python train.py --experts_per_token=2 --n_head=3 --norm_eps=1e-05 --rope_base=10000.0 --qk_norm=true --tie_embeddings=true --init_std_up=0.0157 --lr_mult_o=0.776 --warmup_steps=129 --schedule="wsd" --decay_shape="linear" --train_tokens=495600000
Below are experts of layer 5 (counted from 0) of a mixture-of-experts language model. Rows are named gate (a neuron's input weights, with its number), up (a neuron's input weights, with its number), down (a neuron's output weights, with its number) and show model dimensions 320-383. Each number is 500 + 25 x the weight over its row's rms, rounded and kept within 0 to 999. Numbers have three digits each.
Before each expert's rows: a language model's description of what the expert responds to; "mostly gets" lists some tokens that are sent to it at least half of the time. This comes from a sample of Wikipedia text that the model never trained on.

# expert 3
Description: Whole numbers and digits filling table cells, such as stats, positions and populations, plus US state names like California, Texas, York.
mostly gets: "500", " California", " Texas", "400", " Carolina", " York"
gate0:500524504553509492501493494477473485455495536485502510443528480501511489475460482456504537535493453512439476483538525519543473485471491490497538507482493478490458457510490512489490459505466475
up0:531499507518481547522489487542486565493501554513486506457514497464524484472513530492511495475482464519509482514484480479511484497449492501513463515480514512494499542503483501454484436535482549
down0:518508473488521501554523536524532493503502468493462469510539500488491495477503541507474462468519514455481486480510519551522545462426500537482530463519541518504491506464505493550492457512530515
gate1:495509526448479507461477518471534462499502468489469542527475499492564491507497526491483489510483555513508521517508503484529480495508487516496501479490474532516503504476516507505514483485527519
up1:494480517532537494498523490509467554497503533519527493443498503532469469490517537533533474518507509492508525487525481519481517531515526472501497526502484501553485502524475523513461495482459521
down1:483517487474522477492564479515418481485475482472532505526487518499515429471494488466509493507493472490461455513510494479487471522483506524509514558544507480509466487497492528513508508485510553
gate2:510534525467508459513470528532525471479512490537511491536511506470498498541471513490525503509480505509509473527502541467483483515477484519490490488500536514493484447479476455479494485474530506
up2:534455495484526522516520525440515552532506500528503497480502508503493434478497554474506494490467486503475516521523549513476493475520506515498548564534519469477475487549509523496473469494477501
down2:453512524540505479518540533549508497492448451497504490515479493475513480469524534519501458504497495466531496521516516477523527464474444479502538491492507481525488502496497472497545518468498499
gate3:504523516530520483510531479497490477464477477503555466478489474553494468521503480526476531545462492475463448494502460468484509519514509519469520538521479474488481487477493485532494515538495468
up3:498523476538478527527462512448481484472542478450492552542514487488464531485436517529521512511455524528503513454484477510514524510523472536481472512527496485490543494482476482518486516527527498
down3:491507500457469551548519536482468539576566510461504486463488521498513488486467504516479500549497530465478511481503503524493488461506509473551551543522506465547457509472490476531508466525520484

# expert 46
Description: Sentence-final periods, line breaks and paragraph breaks, often after numbers, closing parentheses, table-row pipes or headings.
mostly gets: ".\n\n", ".\n", "\n\n", " |\n\n", " |\n", ")\n\n"
gate0:518474473504464484528535487486470493535529529520544444508507557528484482493492504523490481527519473507470479501466524478467475485496489524449502457494496519480509520540502518481513516541454434
up0:506511507492481497490461528516494533458514569501516506475497491482519487503466497564504501469501508464466450501501481501543486559506530485465497487447478466499456454539511516464544509504521523
down0:539485522476486535506459495512481528502477497522517498478530517470501527476489520483514540481501551466470485516535496461504518491503474514496506544527458488480453486467448565513473524536501492
gate1:506472486472449486500537480502477485516516543523526462479478528494476473495519534532470543530518457506466477490501524474456508513522535512501522464509535473462451542517537505494536530510502457
up1:515502508535514540472479478510492485456494503508465515536537475491522501506514470482506469513509456511557519482510460497479526449478513521512465540485494489544504474476470494510498504494524507
down1:513489497510543554503506538500475471513529478540536527489446466475509509472445486516503507476496492542468542532463510547515481527482531514487481482450494480523497490528455538499453488517534532
gate2:513500497457501503512524474498517470524503499506534500509494538489492459499481536536465518532503503522456460448537535503489482500515509508452496456486498458465466516501469516514481518546459478
up2:504514516539531547447539507469490465447449505542472516526483517491479546487476503470519502487549531486489508538475512491514480512505503482447536493544536502543536483457531537508490511481521503
down2:510511527488484502538533511492507505482492489514560483550515503506525508451560503517463479523472560473491503555509515483502495540483534526523531561516525489459492487508508495517491495496507473
gate3:513497473500501496483524423501512474513498507519539484528474535521477475495443535525503533505501481539463476529519530479488474528526498493495486473483504476476476529513540518471518500536475505
up3:477490509508550469492486497513510471513494429512480475450515506523487482483507513511472499488514477479519504501505522457507511531521485500528539544516526508508503419495468471537504537495478557
down3:514482508499508492484479506492500521520463512484540552484434474502537487468484500485521477462459492533509499536503512502564498479493459513505499431487521470469516553497538533542482531445516482

# expert 28
Description: Sentence-starting words and conjunctions like When, They, After, who, plus the pipe opening a new table row.
mostly gets: "|", " who", " when", " she", " like", " After"
gate0:523493467501493517502521468491519499511475504493487485511532499485523477535522507462473523489510505499544488486489511487537516505507527508464439504485517510510466533507547521484486525507506497
up0:503525494492539495486498430527533477465532512481522520479517553521460494492503533501521484510509490513470472490518508474516463495536532530466506500533501507480477494509494526468476490517452533
down0:535507533460519517509533503495535509541555464505529512478502516498472522476492494507459475476537514478525512460469506515528482504486496462458492508471469464469486506483494489501467474507479519
gate1:491506498522468516483554521490501473526509436502471474482476560470500462499511488503492472506491484450500535547505553515492481500516497492508554522466501471494491467486489477514507522524454501
up1:485514473441532514496490534457513473477486501508495472473493509528515496482471497504471498510478471528483498510517467496521486461469521523475451506562508502508474556483494523534509490517533468
down1:487523473472524486535497522478520514473544522475507513496550483505504481543506513487475535480505494482492515448474473483533502511472527538469476471516503535529455526508493515529505521474484527
gate2:530479486516534483498445459459572538484508554488466517483508511525530520509505522489452555526516505544517531479475478503501544525536495487484484494511532491496471506512501510462494533513446508
up2:539526529492434484534527504483483512483499503450497476499483524482476500488458517512501501480473507507493525517483552471500461548525497504483541502497501562512560484505517480491538466499521448
down2:493510515490492435527494517523555481524511510482477474516491513504491490524484503488496511516450488524504478508491465517515486482489531511530445525460495504517549475485549525525507501498515531
gate3:468511516484549472475502502487497502505510541464493461498502538501516511483522486483476499492519514525504452517532553533494510496483546484493492436509507513480455479507521522538484524496473453
up3:486468477505514514506509469504469467511495487477525506485516489484514504486494530506464496511509547511493504437474494502514527495449526477476457458498494526515522542528477483499506509489514499
down3:469481534480496508549516480503485455500556542504514485524490512493516488488502555467467558480503545483480494514526522582529460482458520480502461447492510478550496521527516482489516532459500504

# expert 7
Description: Leading hyphens of infobox lines (Time zone, Height, Children), and words like to, who, living, lb in descriptions and census text.
mostly gets: " designed", "ose", " lb", " living", " asked", " reasons"
gate0:499525474501497485489427500459472488479486524489492534493515453516504503478539519447494507531506504508486489483527524515539473505524501502502496509517494519493459467553525522539527522461512464
up0:486483461489478496491508485504517512501585499490537480480564508541549475499510557511481480475496540541471493501511523496494522505505489482474489494506548518498489489530482522523521452505520506
down0:518492494501475511522509498461481491461480444514473512488516499521536498498527507516458475534479492485495484558485467501489508499482541466511512503446534480511480524486476487436506506492488455
gate1:515450486487483499511508500510515507541500496507501484482477534461485464523476501515522486510488510478490467484510504465505501464497459502548480474530458483485542503484535442519514516497450470
up1:491455492459496545477484532473490495530503471503461493488514488511573510524512484537498509526537480442531484524515481485484506503529521521486496524495527497502455510492441496505531541516486502
down1:500470507527475502523490517537503477485454505453472534500560535476473508421539484478530520522513501478524492479465492512528523509468536487492555508534524535515521503566469512524528524490469530
gate2:495485507540497506492525508482475501534530496477498458525518492537488469484524497438509491469474493498529523502534465486485522509473499468466482482565507501474503561501459484449536490525485544
up2:438509452476559478484508513532517540511490531509518492500473488493527512514494479505468488462487503504491527521503454504528498479522540487517511492507502522495480530532521512455510482446490522
down2:553472531524513504499502445535491462487501489516481478498536499481473458512497474506440534473509517484501514491489505550547507532504529468527522493473473463497492486524511464490552531523498441
gate3:470488514462499539508487466493512459469500495501457512538532467536518486523505532494509498506503520501536498496493521512463497534514463475497480505526505514479549488473488483507510487510507498
up3:511485513466478522494508486537482495492506496515473500501524538500506509514491510514523508475512519442491520486485472521506506506477468510535499526467500522488499509544504473469500505467523470
down3:527509471485514529477485526482432552508472510528501517516497512529502513493444464521508502528477525487527532510499477518487488466491503526543522490526512514526523502494534496547498552500493524

# expert 37
Description: Full stops ending sentences, also decimal points, abbreviation dots, semicolons and quote-period combinations like ". and ).
mostly gets: ".", "\".", ".\"", "...", " ...", ")."
gate0:472551488542513509529535509464453480537491477523507487534495485499507514485520505494520519529511560472526505568474479524510508493520498521501558488505481519489481479514482486532503498481507504
up0:481508466466505498468516501516518463514483499480498492481546509499473504508475514511513539545477499514466456470534537490515534466535465488494496542520473482491475495470478494544505498514493500
down0:524526500480520503468522508524494457526491469588483515517486483519505473493454529492531476473467501502520487525500458456462491521475496516489502474461500485471498481499518533478490499531492439
gate1:508504506529522475517532459483468472511521487507549487541476516532485479540497534527480511502531522491483471498497524492495482514519509489477514474516457461467485491535494486509525496537487508
up1:489511526546497498488485529506461524414500522549478492475492509509506497445499494479519510503496451486508508499436517481515492486505521516525476506492528503490506485467492506491496484539523499
down1:510504455507524463503473477474475500481511533562481532488454469515477501495542533505505484467509525531546481477489491535499515502496538508526532484468495450479508523503492480525507506476488484
gate2:517499492471496509470526486449509508509493507504543481495554498523511479474494497533530475530510491546490541542504511508473462532544465469450490512517517493465499479498560529536501544506484506
up2:515495471482502466496513479527478467544508501532518484517470488450488486502479509493499535531478496474451455579510547488534498464481508473509493475495490464537501491497460507462484485524515472
down2:477462472480515512493494503499420471517459506495532508503498482528525529519499531482503513500497544483508453496486527465516525474491481487489473534496510469528532526513476499503528505512521511
gate3:472513477525491485533490497481539478495512515479491514459535572512448484509467502486509516470515493522508505473503530491479483487525513504489512503513492529446466496529509532552488505519493524
up3:516492477469492490491508538514460523532459466472513474472531480466501518517505553517488519507512517474478504531529494464486493481538545522507528468547527484479506525538509477439509504522515472
down3:540494489479453524555509510549467459534507492496502521503478502497491529505513483528486509510497521494504504471507513476464509494530500558476492502525522505469550513486546485533492479538512536

# expert 9
Description: Final word pieces closing names and rare words, such as -er, -ire, -re, -ol, -ano, -ating, including Latin and foreign endings.
mostly gets: "er", "ir", "re", "ier", "ire", "ants"
gate0:518516486496498483527524509485557512523547488478523504458525578474510505484502486526456482482445491486482493532523567507514483491508490474523527508471519517524463491474448477443469468503504511
up0:544542511519477508497490482517518484540463500479507517481469470467486496572496498507529524507508502503492516548496542451566492451500481519522542505511469492530492513542511484514477481487491512
down0:486466487499468539501490553494460475471542528550483538493483490550504483490514517541467522494479484536521496484505502541483514562492522483541435535510504520466510534525515524529530524502536461
gate1:561482451479514490455485475499536479557518495513478472500531517523502490518489496490460522520447486473506500502468499481525466455546528470470478515520466531494496531496502476477500521494535458
up1:479477506491479488517540479566524527515487453515508487480471509450480510550518532532539514542488531517489483462528484465525532524517530471523480482483479474520501488527450492490498531535476535
down1:425466534504527453562510499489521502507522476516485499475510493492427540494489478466493518497523510481468507469548521482487501496518502472543461492509523458502480512479512580533501481464465491
gate2:507495477490502478491513500469509474510499504541506461542483514521463497507450508567475546533509467513464473441546530455509515472523530488427495461521499467479463562517472466532489514516531501
up2:483493520550458503495462482515498470510555517498520492502463452529494503533479464463529517516473479456532533455523521516484476461521465532553477487525485493480533504508490504451516466502492509
down2:520455552486501526509481512518494521557519458492441501473541502538541502491481486517506490492487511470498489540539469494477451513461483515507517509534562484526531507478539472507511485516465506
gate3:524474515534514474515517434477481510508509513507511444476513503504486501520453504543514527543539478485491455476476514500496500528485514485466493541496471449471470495515507494490483506528491465
up3:479501522518471493482499478462506503505518486476478479447508510482442495500477481507476508478525528486501528464466491517515522491467525542498468506502513512509473478499480448469542512476506562
down3:491499488512516460494525511489540491473476496486510531474492468483513488480480469499502490563513506506497514514505487446497511478465485494482490495505491522490471536518507468462511523455515555

# expert 0
Description: Mostly the preposition of (also for, with, on) in football and sports career text, such as round of 16, Player of the Month.
mostly gets: " of", " for", " footballer", " Goals", "ş", " trial"
gate0:503456495533513500470548500539463528518510493505538480478529459498508507536517492492501519543481493508511438479498550516508498548488495512481485475497492497486513496495472509468520547532515470
up0:480482503499496516454504469487497533510485535482473520484492511453546513497530442444544499518460487520529489491492503503527464555502515471490480515525483551494511469492512536513521505462476456
down0:506526498486481478480485500515484495516513496530495486522453535499494503557509483516455472492525480492467492484513516527537480504523521463492508506507524501450487472491507504474492545514492459
gate1:477455476487515485497456481502480456499517532519508455526547478483534471496501533519504508503522478537522455516514482464491511487446513479479528453504479476510475502487497556455519485504474507
up1:514486528544508487498503519488505507479471536451503495462487482507516520533486503481515478475513478523569488514489498499498479489498467476496521508492517497539510505529514487470488497526488505
down1:510567492460484521477498505475506446486528471498514491541498494525506456516516513502506497512524500519499468554496502493493526475472521491500514497490514511494485527488496470478516478494507503
gate2:491512443495460460524525496553544519509509499546544494504489480530524481507504531508454492481485482520476514506509567461482547500525482486482508494562512479486523500498484478455475481549479498
up2:536515488544484519450489485554497499498485513515525510534512509522499534473500478559494452492491458518520493490515538519503493541546515473452489487492467513487548544512563511498458488498490458
down2:495509506522577492542523548500473511501488494489503460533514508514471483514486463524506470520469537513492434499487502489499509497485486514469477501496457495488458486510459491489515465476481506
gate3:493491475523502481500531492508529472538534483476503469547499530489477468507503544517473550563478478536475475481531515521474493517515563527481508469526487462488479529513487469510522507578487497
up3:505485488505456476524517465515534499531462494482531453531521493520533481488510492517501502491497492509494500494523482465512459475506454507463522511512493499486465466496492548481441484506518547
down3:474509508541548477475464486517499494516519475499508479499546462455483541522519462470551509474481552553497524517505473480527529535506512491484499502493504499439460499499507520469479479506529486

# expert 4
Description: Single letters and short word pieces inside foreign or unusual personal names, such as Bé-k-éscsabai, Kö-l-blin, Niles-h.
mostly gets: " K", "h", "r", "ch", "n", "k"
gate0:456488496518467503523491463480501505493489518469505476517464516533487496453500524480499514541542480509511546484498503485511529469546501477513531497495468492433488520492500532483493508545482493
up0:501483519528473447500509473539518463490512466529500467540501517533477508477519491480478476476445546530501428482525534531487478493507481503505513526546498486515488514483473475518541510484475495
down0:472521489516508508444491500467551463468465501504495524547457501492514503534524497496500483460503467496492493471513570511467442466504509527475486496494479539485460541539505481525518485472530525
gate1:495471531463500512488495468504520531455517509495503538482479460494543539546513519483522519518498497491531504449457500525462485519493490503551470505482498514497546545502521536500528511478498472
up1:431490481492507509521545500479516507495529530454505522503540515468509502479512533463530492526530524486515502500494472513481510514506487495529487470540508515494504516477499498462474519485492513
down1:483465495509491508463492515491445458498512511485461522476473487496512488504467516551526493501515481527490476500512557495471487469514508505443510463547544526524449508507542511506502516524520475
gate2:486509468518547459517493496525523525502487505509527495465461520457528535493484513538520472525472474549477502510520475470463533505466474499513506477495455523484503473507508508525465476489518535
up2:444497503557476491528530487527516469497471435540480466535460494546512498459508524506504473478469540498507523512503476486488496513442487518489533432496484490511511466526489489545487525526533498
down2:507478531507502491498506475505471484490507493495480500502501496497498488490492498484533528529484484520522511506480487501492555474517494473481506455499500499477536510487514472473511501495496474
gate3:501495500515458508509469524506514481493494510463473519493513463475533527515497493433505485475485493494532489504504496512496523516471444527512489516503500490502527493479533543486518478498526539
up3:489524480508547503476541501501471549506503497527520478499526528477482480476461459556504536457514520486480466492499525510481508490529513471496494480543503479513443483458441493502514504505463474
down3:497527510491487485528485515520502499527502509474475525545487479507520530547512488516498506520506481483521508526503488544482503535479517508472522488460492505500469525449520541516541494485516510

# expert 24
Description: Words in sports tables and results: team names, win/loss letters, tournament words like Cup, Championship, Open, such as Boston Bruins.
mostly gets: " Texas", " Los", " Championship", " Jr", " Davis", " Motorsports"
gate0:534496439463533496468504499489514472521495515514511508524512507495538468494520453522513513468546484490488477483492516509432448547520476506483459521504522503536479464508494527485472505445494496
up0:520505508506490540495478492490484498509489490484486456500516528498515516466535493523507489485478498515486512499497530505488520474494467459476479475482488515483500445464537497511534502480522491
down0:509468468458530491486477517493488488516482437507470547504484535506541508493506525468524544475505466467512472510492466483495473485551477514529484509482530534500530511485513471478495494520459525
gate1:491467477512518482531495514483497522482555507523509509508500510481513491470481522526485469495505513517490522467490576502528516480504492497509545495513463509480496543487517486506529483547525521
up1:534483466467510460494508500495505503509477538521552523518428501482472481532540454505494495479520510533506527469494528449475475528545538477519497521504483441475480529510505503497482469520500518
down1:436481548466523583493520497519519488481520464505497514458533477497540519499489567491489487509474513461537530438508483467505466487509474515485444478512466519498542480484517469505547488528482477
gate2:473523513490485504508522467544463491481498489509494486489482480486514461524514498510526503489491552482515514466498516504474491511533566485461501540526480512535480517485523534501514475470503509
up2:531505486521524528489482491488502501492491481487460513483516505519519534494492470543535481501499501490501510486495554545517516488494521468470484504513486519518507480532498509533476488512541476
down2:457477522519543463521515505537534519503472542522512528505486536567468488517484496494514462469506512479558514540506502525490496469469473506521499508464491553507502455507467533514494493490510473
gate3:488502469491511525475494503510475456523538454522519489506482450487494515453504490515456525491512499529469476506511463448487527534519509531487512474521448512479486477519486497503522476502525486
up3:500511496495528435494519468495484471485486521513499501536491532540485523552493518479463481489495517478491448457496471513512497410503484472464442490523459494553507499531485486486495564491485493
down3:489530524541469502530487532479528514528511448461514486539544491477511557489514509526488488510495504480508525504508503492463549490507480483451461473509494497529550449478522485557486475538521513

# expert 23
Description: Final vowel-heavy pieces of foreign personal and place names, such as -alla, -upta, -ina, -io, -ari, -son.
mostly gets: "ari", "ica", "ka", "ha", "ya", "ini"
gate0:513542519504472495543533498551487581523519548498512487489483490500485509545474471506511517494500489500485483479491512498509483485501529528508538510501512515486465520527519464535460446518478519
up0:491535509472521471452487481476491497484507461479500474518525503503508512492501532464479465485492531506481507464537517543486478503490510468506487516521523498515472499511468544532508497516467512
down0:510499488503506513479511485481503484492493531453505504540504493490477527466467435531530495526519462502488511495530492504488488535506480478479535489491522482497545415498498501516533494486508504
gate1:513483455551487500494541473515465519479498477480524474484516471521506494484450532512490522505483475469475451471486522422468493494497542477447488509531484503496487478474486520509492482473471489
up1:495518477505463429531506532490542503476515489494486527520463512515498486498518527492509510528427476499476482506486467480487487486570508514503541524526520518509480495468525499530488483485497523
down1:484484488434538515524464501526462421472513537549488500497493503494480495497445494517483506490508495471524495520517536509527474438518453508438536497504460544539472503505507503498519471498517473
gate2:554445486513560526492491490513453478542524511451527476496509485456505489499483502515450513548509481491468463462505492484530490501491509467484509511538463465512453474505481515520506542485510489
up2:472460467502523503471485532547464517512543526476520480503485457463525519542482513512488488514523507498482467481507493512524460536500494499519519536503485505490487509512500513519495508502518495
down2:560512550495484505500493478504483479510548462539545520511490497485487540522475488541501529468479510463478503534469516518517503479508523468468490490529448480453501444478516492467544491496455511
gate3:503529491478495497489496489493510500515520530496510510528490525440494499543467536466494500498484514497481460463534530465532456503524521456509512501521489505477459464475480497499504455506489515
up3:507506494546470425530494500470478521522526493479472529525468478480539496475479517514469482477476468514489504513446530505511511439513452486502511531471474484474483473513523542567494475499494459
down3:497542495480502485512546515511485539493535506488533510485542478489520517469493500491517482442518513467525490506508529458512540509511502467473540553504464505479459501508489502451465536454507542

# expert 25
Description: Prepositions linking actions to agents or opponents, chiefly by after passives, also against, out, off, using, defeating.
mostly gets: " by", " out", " against", "″N", "°N", " off"
gate0:516474476540500503515500496520524514516512484453517483495516509457470522504463504551508479501472489486482487544515522456498467556531499504503534524456503511483487488514497546476515515516487515
up0:490503496533497497526532516532469493509501492491460550464535469506511506496528527540545478497516477494487540499498466517510495536509486506510499484474502514483488487481489553505460523475512501
down0:544495514534497460522467464512494481432533485470522492510525531540519495536494525490513494478463488499555496466543474476457487479482458490543520484513515496488502487449508497496475493497513490
gate1:517485489525521502462523500524515495552512527501526462518500498452458495471495503484460514485534480523496498514473495415505539526478491467482538506519481480480488451512530504522502535482469499
up1:479501539509493532479508496527453514528506421479500471487523497552535480504470488532523506479496538472518483537514485522497471498507534449510495453482486480526472532505483481507536438467570456
down1:493498447521441523471511519463512480484444534479530504482494510462489464472521497499479505523502472482503534492462507504492509499540495515502516504501488522492504501474491501504524507439479517
gate2:471532505499526502517488490465492501479500522516477500492470569470452522494497509510495523508524488478497480488518512522478506499523501544516452482508533501520510526540508547504501511507518526
up2:528527484473491477496488490512504466537515460572509481526442531491487529445468523502464521506502468468481488527503526503493520509509512532532487512541467516486510450506525516493538449539481529
down2:512514547492503495535509509550493496511489506489533574504543537458432551500452483455478525501442569473493501482510490479512543521488493488517473530544526468495466502519516485496504475489505470
gate3:504496501496496549501525525516479484487543499493532465510563490466469493532491502480511514494515477484494559475463522503486511490474464507464519522470493512462455540503492487484499509539455486
up3:482516540474516497542509502466457484518502500526536509469546516508530488500495503541491509506503522505543494489491487523458470468485511539516458461470502473513538493526482499519498491513525508
down3:478516468480487501505473427486496501545494509526464495495506487519503505463488490500487496471497454486478515489494496512541501528506543512457490498491506454495490493497491487528494484475534487

# expert 41
Description: Closing quotation marks and parentheses after a quoted phrase, and single capital letters beginning words or initials, like P, C, M.
mostly gets: "\"", "L", "M", " C", "C", " P"
gate0:546489476503499491466520474529523476531525509520518511505451472496504514474517454544461514496503460494476469500540489537533498512527455520504545470500446517534528521502473465544497464525546490
up0:504489502494506508496502498478504487472511514503518523503565530529491480497496492490495498499566463496487491487482470456494488481532490530484498463519480481491492522518498487544535499485504463
down0:492498517513495503456484518458534505500482498501547472483507491468507526509495510508532473496526514531508552471457521513539524482464499500503494479499506474584485507488459491507543513477573513
gate1:559554458467456501486532486544500504502507505485475480538506497482510472539495456483501480559479488544510491485516511469479513488472518472503520520553484492489531535513505537466494488531505503
up1:497545497464466534519493528463545525492508489493456522468450509508498503511537477482508467484515503500532518511496482494501477452477509523538510510488502533514544528519533497453529484474507509
down1:466487510516518564540486497469517467518473498495511482512514489512510488500505532499511516540506502462560560510483455501485506525500496528500526485532505507483495497506530515461522473522463486
gate2:525442489436499510467501519494462520516500488469508463486510517546485478522481486469506524515535487514476501458477482512511480537498544495509517487518482522479474495493509518459514542483476519
up2:507477525537473497482485530479506473503489557513459511487532535501520499444488509455522461483497461491510540502467515555510475500490510510534514496488533550483513513519505511473512544479492522
down2:526465511514532482492467517466502503511446478496477489490536514516521504463453518503513480511478475454492506483487517484528485570471481494499520493523485490507518529489509497518474527477506523
gate3:495466493526528480489519525526526524458510457495553439563498527528484492525511511528454550548473443495449487503512499534485500520553519474464517490517498487492444459510497484481494499489443499
up3:532507502515523484459534475546460464544486501475521482507459528515502452557486480540516530484519514537492481501512491493510464551489522515478540520469512488486483533495490509514515503500498485
down3:527520498501510488507484502524505512483487440464465525450529512507501492508535478466493509504489500461499502474551489502468523486524441471512468464545503505481498494471505451472537478518506489

# expert 19
Description: Line-opening hyphens of infobox and list entries, colons after field names (Source:, Bats:), section-heading equals signs, and sentence-final periods.
mostly gets: "-", "==", " -", ":", "===", " –"
gate0:497492506448501497472509521491533492505505524455551472512461534499438468482487505524477535488515479532492472462513510450499508480486520470486477483527490494456487535524472518549495494532501481
up0:515493523495483498464506477531498554432491551452496486460511530536448503510507512501522545492521489527476515500474499493486522543498504490449467521502489539448508508469451522496505478495520509
down0:500502508501527455518519495487521519501557487455523539485544491498483505483517502504449545512509525504524549538489469490505497515533526517437508489485510519503476513548528541455525512528513481
gate1:505516465506511460512493471508520481517515472495511504544496506524485499518481479513468520513512503510465499519529507490481476485493499481467523493557475451472468500509503515537516489536489497
up1:470473520514480498518472530514503468514480474465485511519477497491495506489452446570538483481497482483521465532487512490496510468520508505498509494503518509465474476518488520497506503521519538
down1:550499481469497510486464499575487487463502483482499493539499518439451512478494492511507483486513524496514482489476504517478454502480460493532494555505541500537508507429482430479524518538472507
gate2:486492488491490484525494491503514476564522510494528459472483488522467459537464527500466515531548474481474456483535515456485517465541481502475523479493484452477470511549485478515512512546525457
up2:504460477449468497485502479443513518535498502479509500540493538498489463468498487435497479512501492522505498489509525536474458476471567508471459497529479482485527513535519495505531503511476491
down2:498525485483511523479500476521442467452471455477471481510495512529565493520470476485506464526514513502474511513495506475531511494515463527504506547514501473507523503502489469523498524509544449
gate3:485491483471484494476527497514530513501495514495525490512484519548480487522458533515485512477532531518462469463491526449506519498478495480487485481521522488447526522538503541515469494496510519
up3:503516498521511540533464456514462519506467486461511462533493540532489518523502513482482501490489490488497503529533479509522490497465506503495527448490431487516456520467508469516486486475509480
down3:515492464513508529486473480532495506512450480502462513485547498482504478518488495511491477499528518492540499525520507474509506521509470502502548568482440522493483510497462505497505512511517497

# expert 15
Description: Nearly all commas, including ones fused with brackets or quotes, after place names (Zanjan province, Iran), list items and numbers.
mostly gets: ",", "),", "\",", ".,", " ,", ",\n"
gate0:514470461468512467486476465511502473523489525499510508520470522497452458527480503499492522522541458511452498462491494473491466510537537477485492488479479504448465533505488547507526505531458486
up0:492489423514503527484481521493492531494471516500478571510454490504496504507485458491529483452473531510490496528500526540543530490452503493514514508507530529506515504508508483516498480499492524
down0:489516486574522477484490488479555467545515495537562483483477523513517482489515500471502489449509558501484454482505508499491534522475493547499520465514516479500527516503512482453506506495513525
gate1:487472462485537479485522492518493474533476523479535490528494522502482470532448531516483526522543475496485466493502529471486464479543533466462504493505472502456463538488496538500522541519463490
up1:488538541534488519518435510516485520495482471441469506525526463496536543502513520483528479511506508487536500513510477504540520482477518510509500526498505538533542501499505468467456507517518499
down1:494480499481509496450464527459484503519477525491497537494439505516512521506529484485473527499474506532496515484536532499482503500553449485476534466536473533564504501476485487485517505541536454
gate2:516493475460508502485518472505486495518510518488520495553473508536462483540484521505506514525542467505483475478515518481460466488544531471451493484507470496463466548507475524506520513523459484
up2:524509533493512537510473530499506517495464508491459491491453469434510500480516492509477522520528510470483453535514486514504493528500474498454496503486461480512499501484467525483512476453460498
down2:487505507484517499509476497506597476487490505533553514482513495492447534462523427444493446532505524505510492519531472498504548517531503497458517459517491478497533516504500527489466519492505489
gate3:532490463473509453492486454492503477489504517503518518513482531559463494524501542512486515515518488517482473510557536503485490489529527484458468426501499450468485539467492525514530496503484465
up3:531499442487510487503551495505543469490509535498515493461504516472474557535531464500540525510522495534492455503480525502460501488524485504473468528478546472476467507508491525508496500531467497
down3:490513480459513490515509475538541493456488486473498537500525494480560508503479526474497424521506500477496530488497470565495495494515473501556517501538489481510572537518510473488488532501512530